Below are experts of layer 2 (counted from 0) of a mixture-of-experts language model. Rows are named router (the router's row for the expert), gate (a neuron's input weights, with its number), up (a neuron's input weights, with its number) and show model dimensions 96-143. Each number is 128 + 24 x the weight over its row's rms, rounded and kept within 0 to 255. Numbers have three digits each.
After each expert's rows: "mostly gets" lists some tokens that are sent to it at least half of the time. This comes from a sample of Wikipedia text that the model never trained on.

# expert 3
router:137084152120128135145114120131120121144109158112117158128139104093149172095154142122131137146125138120117132166123151112149121126153150111127120
gate0:094095141147118123144139148135135153132124132130148107109158116155134188121136153125118121104154177102121168159128103094120161178155139090103103
up0:167156092149150150138119131136154158132137133096136175168130169137125129095140101123130131120135153112119160145136137107164134159154116106146117
gate1:084130139166105119117115126117192130095124175108168084128116131072110143151141115123110070084127129111147159114162160155107137110102133158116118
up1:170128142117160116165141097164148153137134172150121159144154163132150135146147113156114142117125132161125138081119127087151175170131153092104115
gate2:152120151145095100139116118130121137176127135141117092154149149118127090122143125107124128143085148152096095160161108170145124110125093096112185
up2:135110140093101122138131132121120114093113159127133089150126099148088115116170154140135145120124168138134151073176099113104164138053083131105110
mostly gets: " away", " age", " contract", " future", " winning", " win"

# expert 5
router:130169153134108137104143111154142079153098071115116133148138125128104104113138127147136122100153170151097105134138079164140158112101100133104114
gate0:100116126115101144117158156129159134124102103095148116143135163135113158114135164139137103103151108122149141110179103151152104126165194097152136
up0:172126106177149137141126102134154061161130158145151146119132150095129151092100112111167120128124186109082134120128124128126096175097109141143097
gate1:075125119134095094130137151088177164106165097149102083118114149164110118118105114068128143133119148120164106142113129128140110095158152161113130
up1:160169130140133139162135156134124121104121138121134158201148114141150166132155122088113141112126130145135104110142160105151169134135129069155142
gate2:098083148142120076145168111147129085139087144121112141206092149124122118141130130130121154134171152134101105117138099123106129083138110098096117
up2:093116121114094075130145147133133103139115126124148114174124132173128140148135099133143134089157148129135144091172097157100146123126101188089117
mostly gets: " MPC", " JPL", " Lemmon", " %", " Candidate", " Islamic"

# expert 47
router:147143133142125143117127172152139150155201133105090146106127163137076149116067136175145155124131141147125116104114136142092124081099151111115122
gate0:129116134127089176114124139148112149100097118117159143136122136117100089182131128096141127118105142108120132127136109138135132111129119121085173
up0:134121092157119120143116113129126135125117146118093121086101161112096163160152095134156117126130113097141170146084157119116124174154120118160142
gate1:108155084121108116119138122136145144148179105116132118158135118119126140139121110129135137143106155102154107122126142155090131117106151120098134
up1:154127118129127110211144087128111147110120136112111117126111175138165172151145151123105125111165144185155134136143153159150135129157147089147146
gate2:138099123149120099144144156112128104163091128120117149133134117134132149136109154143113156084088158084100128069117078162070132151112173126108171
up2:163114067117084153126104153075128090129115107161147082115124116153078124153138128121123126166114106143105123088124106148096140140138109102115178
mostly gets: "|---|", " Candidate", " Apps", " JPL", " Clade", " MF"

# expert 71
router:150112128156110131151124159139134155133144168159114147129132136135146183129132137168144148107135134129141119135108166124141106123113120109109118
gate0:119117159142107107135119136145115153129087140122177140148147152148114118136126167143165105133156138121104124129104143114115122137128083109110132
up0:186115144155120120130135115080104137185090139080078106150179151132156122107128145103131131059157113106130124170135151122133165148146097119149105
gate1:121102086154122127169103136094157089110176134134139111139125079102131085169127121141136102107143143095134122073138131120120094097143127102124117
up1:144184173146143127154107084130123133142064098129155154149090115110112173180145103084136127148135146149148115135149129120130153156141152124107125
gate2:135100150141080092110116129142125103162112152168135149156134135143150185108114161124129108154106129122108117112131122151079106123152073139129153
up2:127137139129107115082115147114148090095145151112124108180111116177109128125130139093182125147086103153163126069104159134064106142127084133147129
mostly gets: " football", " Cup", " Championship", " Racing", " Team", " League"

# expert 72
router:124134164123120099142147105139115145170123100124135148167143106168118124095121137162148118117111147172117106157115095131117134162133119110110062
gate0:129110127105135123155127169112112107147127122122145163143141087111105126101120171107117108139118128098139102119101126108153160106164151115112140
up0:147151131122142117142112107134131157136114117121185121125151126163155137120134144123087127122149183084136134075140123112109109128156125128164107
gate1:149115056137099137121122125149126105149113178145106124096140151125132121130125147115147168128144144112158110123120103129102110105145185115135114
up1:146134114149125147111083110130110131115116121142152148204120171155171174114112121126120155122170137143133142168085168093175146157136126074162131
gate2:125086167096158058133120161133115070147107131097172099138136110150143089124123175195105100154124133116058130138118091143154086126126111157096136
up2:113136073116120125142094146145093112121117080128158120157134082162106138152133161107125113101117126145120125119167173113153125144144073138095127
mostly gets: " more", " well", " large", " JPL", " much", " ft"

# expert 24
router:104150099156114140113147166149146111154143141099152150152113157154115122126162111131112120126098145156109102126098098113110139148103109114124155
gate0:133147133105095134088157124152119160133127149169161146151134110117139116117125182105131133102087122108174129124125071112147097170148148137158127
up0:153122168125094147133140137170102113134158145151111153168135135098135124062141145079149172130117135068144146099107152115138140146162145115162154
gate1:097129125123141136161139103124107113121157133140117155147119116114129151132132095116128142091163114108132111106097106103126143080116142151191122
up1:141166101106101113159135146133160152157127147142129115134117121137150158121128135117142126115126107137150089145099176139086099170121162148093124
gate2:121082178099124137162119140112131085122116136109116119119108137136122111119103134080161099121165153117102109128134112110091149108146097115109126
up2:107168112104087108122136145121144117109097132149122120159106135162128133144101151086132141099136100137095154109132162151151127154073115147084137
mostly gets: " |", ");", " 0;", " 1;", ";", " 3;"

# expert 12
router:141139165130120148174149145141124152168150090119093134110136121127109147103110112102151174112116131161133101156131100173137137179150120098093046
gate0:102102181143155121144141115140086134133143150138147115136136119115127186137102177099149132124147128159163126135173149128148137131128124109110100
up0:148143125165125127114107119127122160153132124126117165069135117104113138105113082114105108148129135118164120139133105092195172095134155115122120
gate1:132171107162140126147110147144132069082114095103144117137097144099121143119108130097097156112070122118166109117137168129088141088132116145116076
up1:100158130160094102135111091126118141148130159143135110143109152119156134171107133111101147114161105151121163126098122145102115087141073085122081
gate2:114082130107129101145125143155125112165164103145111134123094132131126173163146145140129117107129123159147119127126152135120166078153093083126116
up2:142094100113107120118160149178110105119156102133069115153127097122123144152107126125123179126157130196136148143128112105092130084126118123084130
mostly gets: " north", " MPC", " east", " south", " sq", " Lemmon"

# expert 25
router:102135134068169112111142166146140116160116159138091103141108149146163108114118106136121166160119144119116140129123115098108140110143118115101141
gate0:149080153116137165093150148107124142103141156128111125113173126142150126115122129157130078110140136098119109131137108124144138143158178111174149
up0:153121164122182136090130118081153112093098153109091163106117156159157092129154142121098150116122096095131154135150125135121157139149117114158117
gate1:124109059126110105132157122122121068121155131093145116137129116113158124164109110101114109104083154156125135112125118139117137064132123133144116
up1:133159135146120112167147121120147129130099130152158112204163133150151164128088137139112115129155130126128148123102099113157115128127143126127124
gate2:161104116112112085158099116142151081111155122116109182104162116145122105077111122168150131106139133120108119143158135155134116075134130108110129
up2:150138107109100030122126112116127078126124135119151117139116141154147162093157121124119134126107143130118144122161099114102087145138070104085149
mostly gets: " was", " as", " is", " by", " which", " were"

# expert 39
router:145142133154136104119124132155129129120093087098098114092132134157051126124118102154143182165105116156121122125130093155085151146135133141085092
gate0:131093142135111128137125143146069132145140165109185130138121107092122149118115119131174097101103143102124121101096118162144137121114136110161152
up0:115096130130118150137106107090142154143064096131144154118083134115132112130155105135140123143114116105132135113102156134162099134178104099146105
gate1:087157101128076083144118147127149124085146133139172122106116142162157171147146136117106103106093110151173158144128110134126103091132160133118119
up1:133126101120104179142127132131146144125130119076145135156152123168148173103115129101089144111174136146109124126135133070124135147128132117106150
gate2:120075131180137113140135163124171112171070139160095156128142132154117137105128158105115130126108127126100118110161167141068137143110149118127115
up2:160117081130089097110114124143158105091083144150136090155120094121089161109127127113132127127117129131115135084180136101089108132124132123123123
mostly gets: " However", " Coordinates", " following", " either", "After", "Personal"

# expert 43
router:160136137160128138157123156159149086110124118140159121136116120112162154095132121093117192142131153122099155123127106132155154161115106125141151
gate0:140085152160127142146122106134079122127095111094163106097122141083131151092131156165148117099123136107150139138127093149172139157141121144117110
up0:132097091130120158176128097101160113136120128114121132135126117113163157107136107124118139146142112114131127128124125149153129137146086143118122
gate1:124136110119109083129121141103142138105130120096109099157079134109128080098150160098097168125147124114127135053130146129138130127114114120141107
up1:124155115101157097113112133127131151152140169148116094133110189121137148110089128118089158133120151142116124142084109085149172116085149135124144
gate2:167123119138125062174144177134118136173072156079111120135131161143114152139096133174137127152105113130108202177147157186136104131112089110088145
up2:119157109105099115112150135080158101119115100121180121154132118163150146130162103097184188108132134150135115119143130121098106132124110150071166
mostly gets: " time", " won", " used", " released", " made", " held"

# expert 52
router:154099101111124142154126127152150156151120141149153139128165103146167143108140144090120127136134138109142132103177119120182116125123150159142180
gate0:093094114109134161120126137127122116131145171087154147155192091105085173085106145122156127138117147145128125099149123136163170137153144109098153
up0:167134106104139132129124123121119116119104128113110162117146146135142139157144157113126110165119160092130183128194167085199146097130145099132139
gate1:092159088140163146107140140116111115112152118129120124156092165104155083150166147139154127085097113141146127109155086116136133066125094139107136
up1:128106144135138119160132096118109160170095148099162161107136066138155138128165110121087110129147145122146139092117175155092110139138128111119108
gate2:168058125136081125129177144125128111131120179105126133126168142123154139167142155142113152138095115120066111107113102162134129108118095112150163
up2:155134116118089114143127130125127113129129112116123128116141113143153108139136134115159129115148132174141097066202106106108121151124114150079159
mostly gets: " music", " public", " club", " football", " social", " business"

# expert 2
router:109143135123124098112133139116114112168150150118124081108153165084149112099132103144133143099132105151140126150123140043134094116123114141119128
gate0:097081145149135156119144093143082102148134149153160158136066171110111142135157122133127097101100114102157131101118124125113126069107116121123114
up0:186099164142125140146095146138074128105151147155118116125135106103114143134156133127157131115129138109107157113157144100130098143153103131122106
gate1:043166066103138146163163149134103132145109121129076115105117125101152107153123105134136141146114140120146171112118103129132110067130187186161112
up1:119113171134131124153150116153137126111105115168120119138138175162170107116123138122094109145157128136114136146125095097095118151083123136138092
gate2:143130120128114165151105088101169100159108165134170122128163125149113140107117146151117088107099130145120125171166153143153119108120153136112148
up2:147111083141108135159117156103163127120120145126116083106141106130169139136119151145097121104157162191155147080140146133125168105109097161135102
mostly gets: " of", " in", " to", " on", " for", " with"

# expert 33
router:155147165086106132116132153137135104120092089116123124099126108125092137105124125131136118117119110146107101119135131168116151145120106126118080
gate0:117127163120147107124124132132105111138114180132112102121113155105130163099135146113151127108153113115112105093125146141149141131117109123103124
up0:107152116083100129142130065117140123126130123130095131119128154106190108134098145126117137136130137165144131125137167106118104144200143102104102
gate1:135112079165110125137140130173141099117118133126132129135144078141138094090130105090138095090124127115157141120097104144148154115140101113113141
up1:141144106150129118171103130144112114141146086114126125178121173153152117158151126172123151125143124137144103130120132144155061128137130108113132
gate2:132136131073165067115117151130118113105086125102109132152121152137167163098112133106129107141162111122126129123108147170126126134176134123124119
up2:131181113089122103103133131094157102159102105111142130162120137154082142138149111105141141150163142162156129112119128121117120128118097131117119
mostly gets: " JPL", " MPC", " FW", " Coordinates", " Apps", " Preced"

# expert 63
router:102123141088147134106144163156142103132139146139100148116140166127116108170113158152132116179082141134090131126098107140101133122122106098102136
gate0:123126115170108151087167196126110125134166117114110126094061148100082142084100134098128106165124151123097178128120117158168124143098133111169148
up0:149104115110120150116095104120117135178116145137101127148144121133126171110110122133114144130143167074104146164122145086181099142177139121156154
gate1:088142113135096121121172183118137073115125160147169131165125144118157107116128157129126115113117100124151149084154144080141140107106139139113137
up1:144168160159149101180136089097143172122156117111129110189125128106139139141143123155135128178147113129150127141110126117152140127064118115104125
gate2:118110172146109118148121098115141139140115135094169159128165126142081124110119209151147113137109115106092130139140146135131119119107113092100145
up2:095160128104102097104126161148133120101108132168161093134131092177138157154113122094173119111138138160116178132134138127146098167115121145136095
mostly gets: " was", " is", " He", " were", " he", " it"

# expert 45
router:081151084153132158098147163149138161158170159102135151123112128146084148110150137153112114128127152161143103076084156124102148107122090107112149
gate0:150101089133132134110141120138128178155125123133174139125115108126159114129138147094167133150107157128127086101119127114153112160177150108165132
up0:163128163121163126150150125137161122158081117148130155152115130109136124117147146130134139147124154125127160117052147129168107137135119134155099
gate1:077099086160132126143164149158105148097165137137125142139148097128131135139129125109114148124111109133150142149124122105147138143127163129198149
up1:096153107117122111173138126161142142094119141115146123131135168103116163155158106112127072128126124125142082128092146116108128184129157102136133
gate2:131080125155128093132135145107129113132103114113070125143162121169172116157142132124145139112156130139128120147129099154085115111132100114073102
up2:109162117106099086140157141116139111118112114147098141167147149154105183171144125135105120106113122158129136137157147130124111186078088134094130
mostly gets: " |", " 0;", " 3;", " 1;", " 5;", " 2;"

# expert 69
router:143126144105109129152150149141120116138130139121121129141120172114161125155092161174148111107144146125102111138121109141135120108093116123104124
gate0:053114110140093169109107168093113148136155162109121163114128095134139127116145149102143115107127105118201125108108098142121176124124101082132134
up0:170124143141120146138105127128176166134088137145141121151146138160113144145140096116144179162135125102150105156120170107199092153127100088151126
gate1:128146101160127157155143069120143128142161095141148107169113122149142135120127097136114136143119103145160172085136115095055114127134118155134106
up1:108122115127130119154156121121137110117101173094110129106111115125139126152102151143127112155133146186136144152124129130142097115140156068134104
gate2:112123149113115102184084115170127122124112153121090080118137125128126124140117175136140118106130122127096127123167086146098091110116143098147113
up2:113131093110124141124133124141149099105165127147120123148135145185103156167104114114162113133107125094111098100153109126084109144105128154119115
mostly gets: " Ben", "ucci", " Big", "John", " My", " Jay"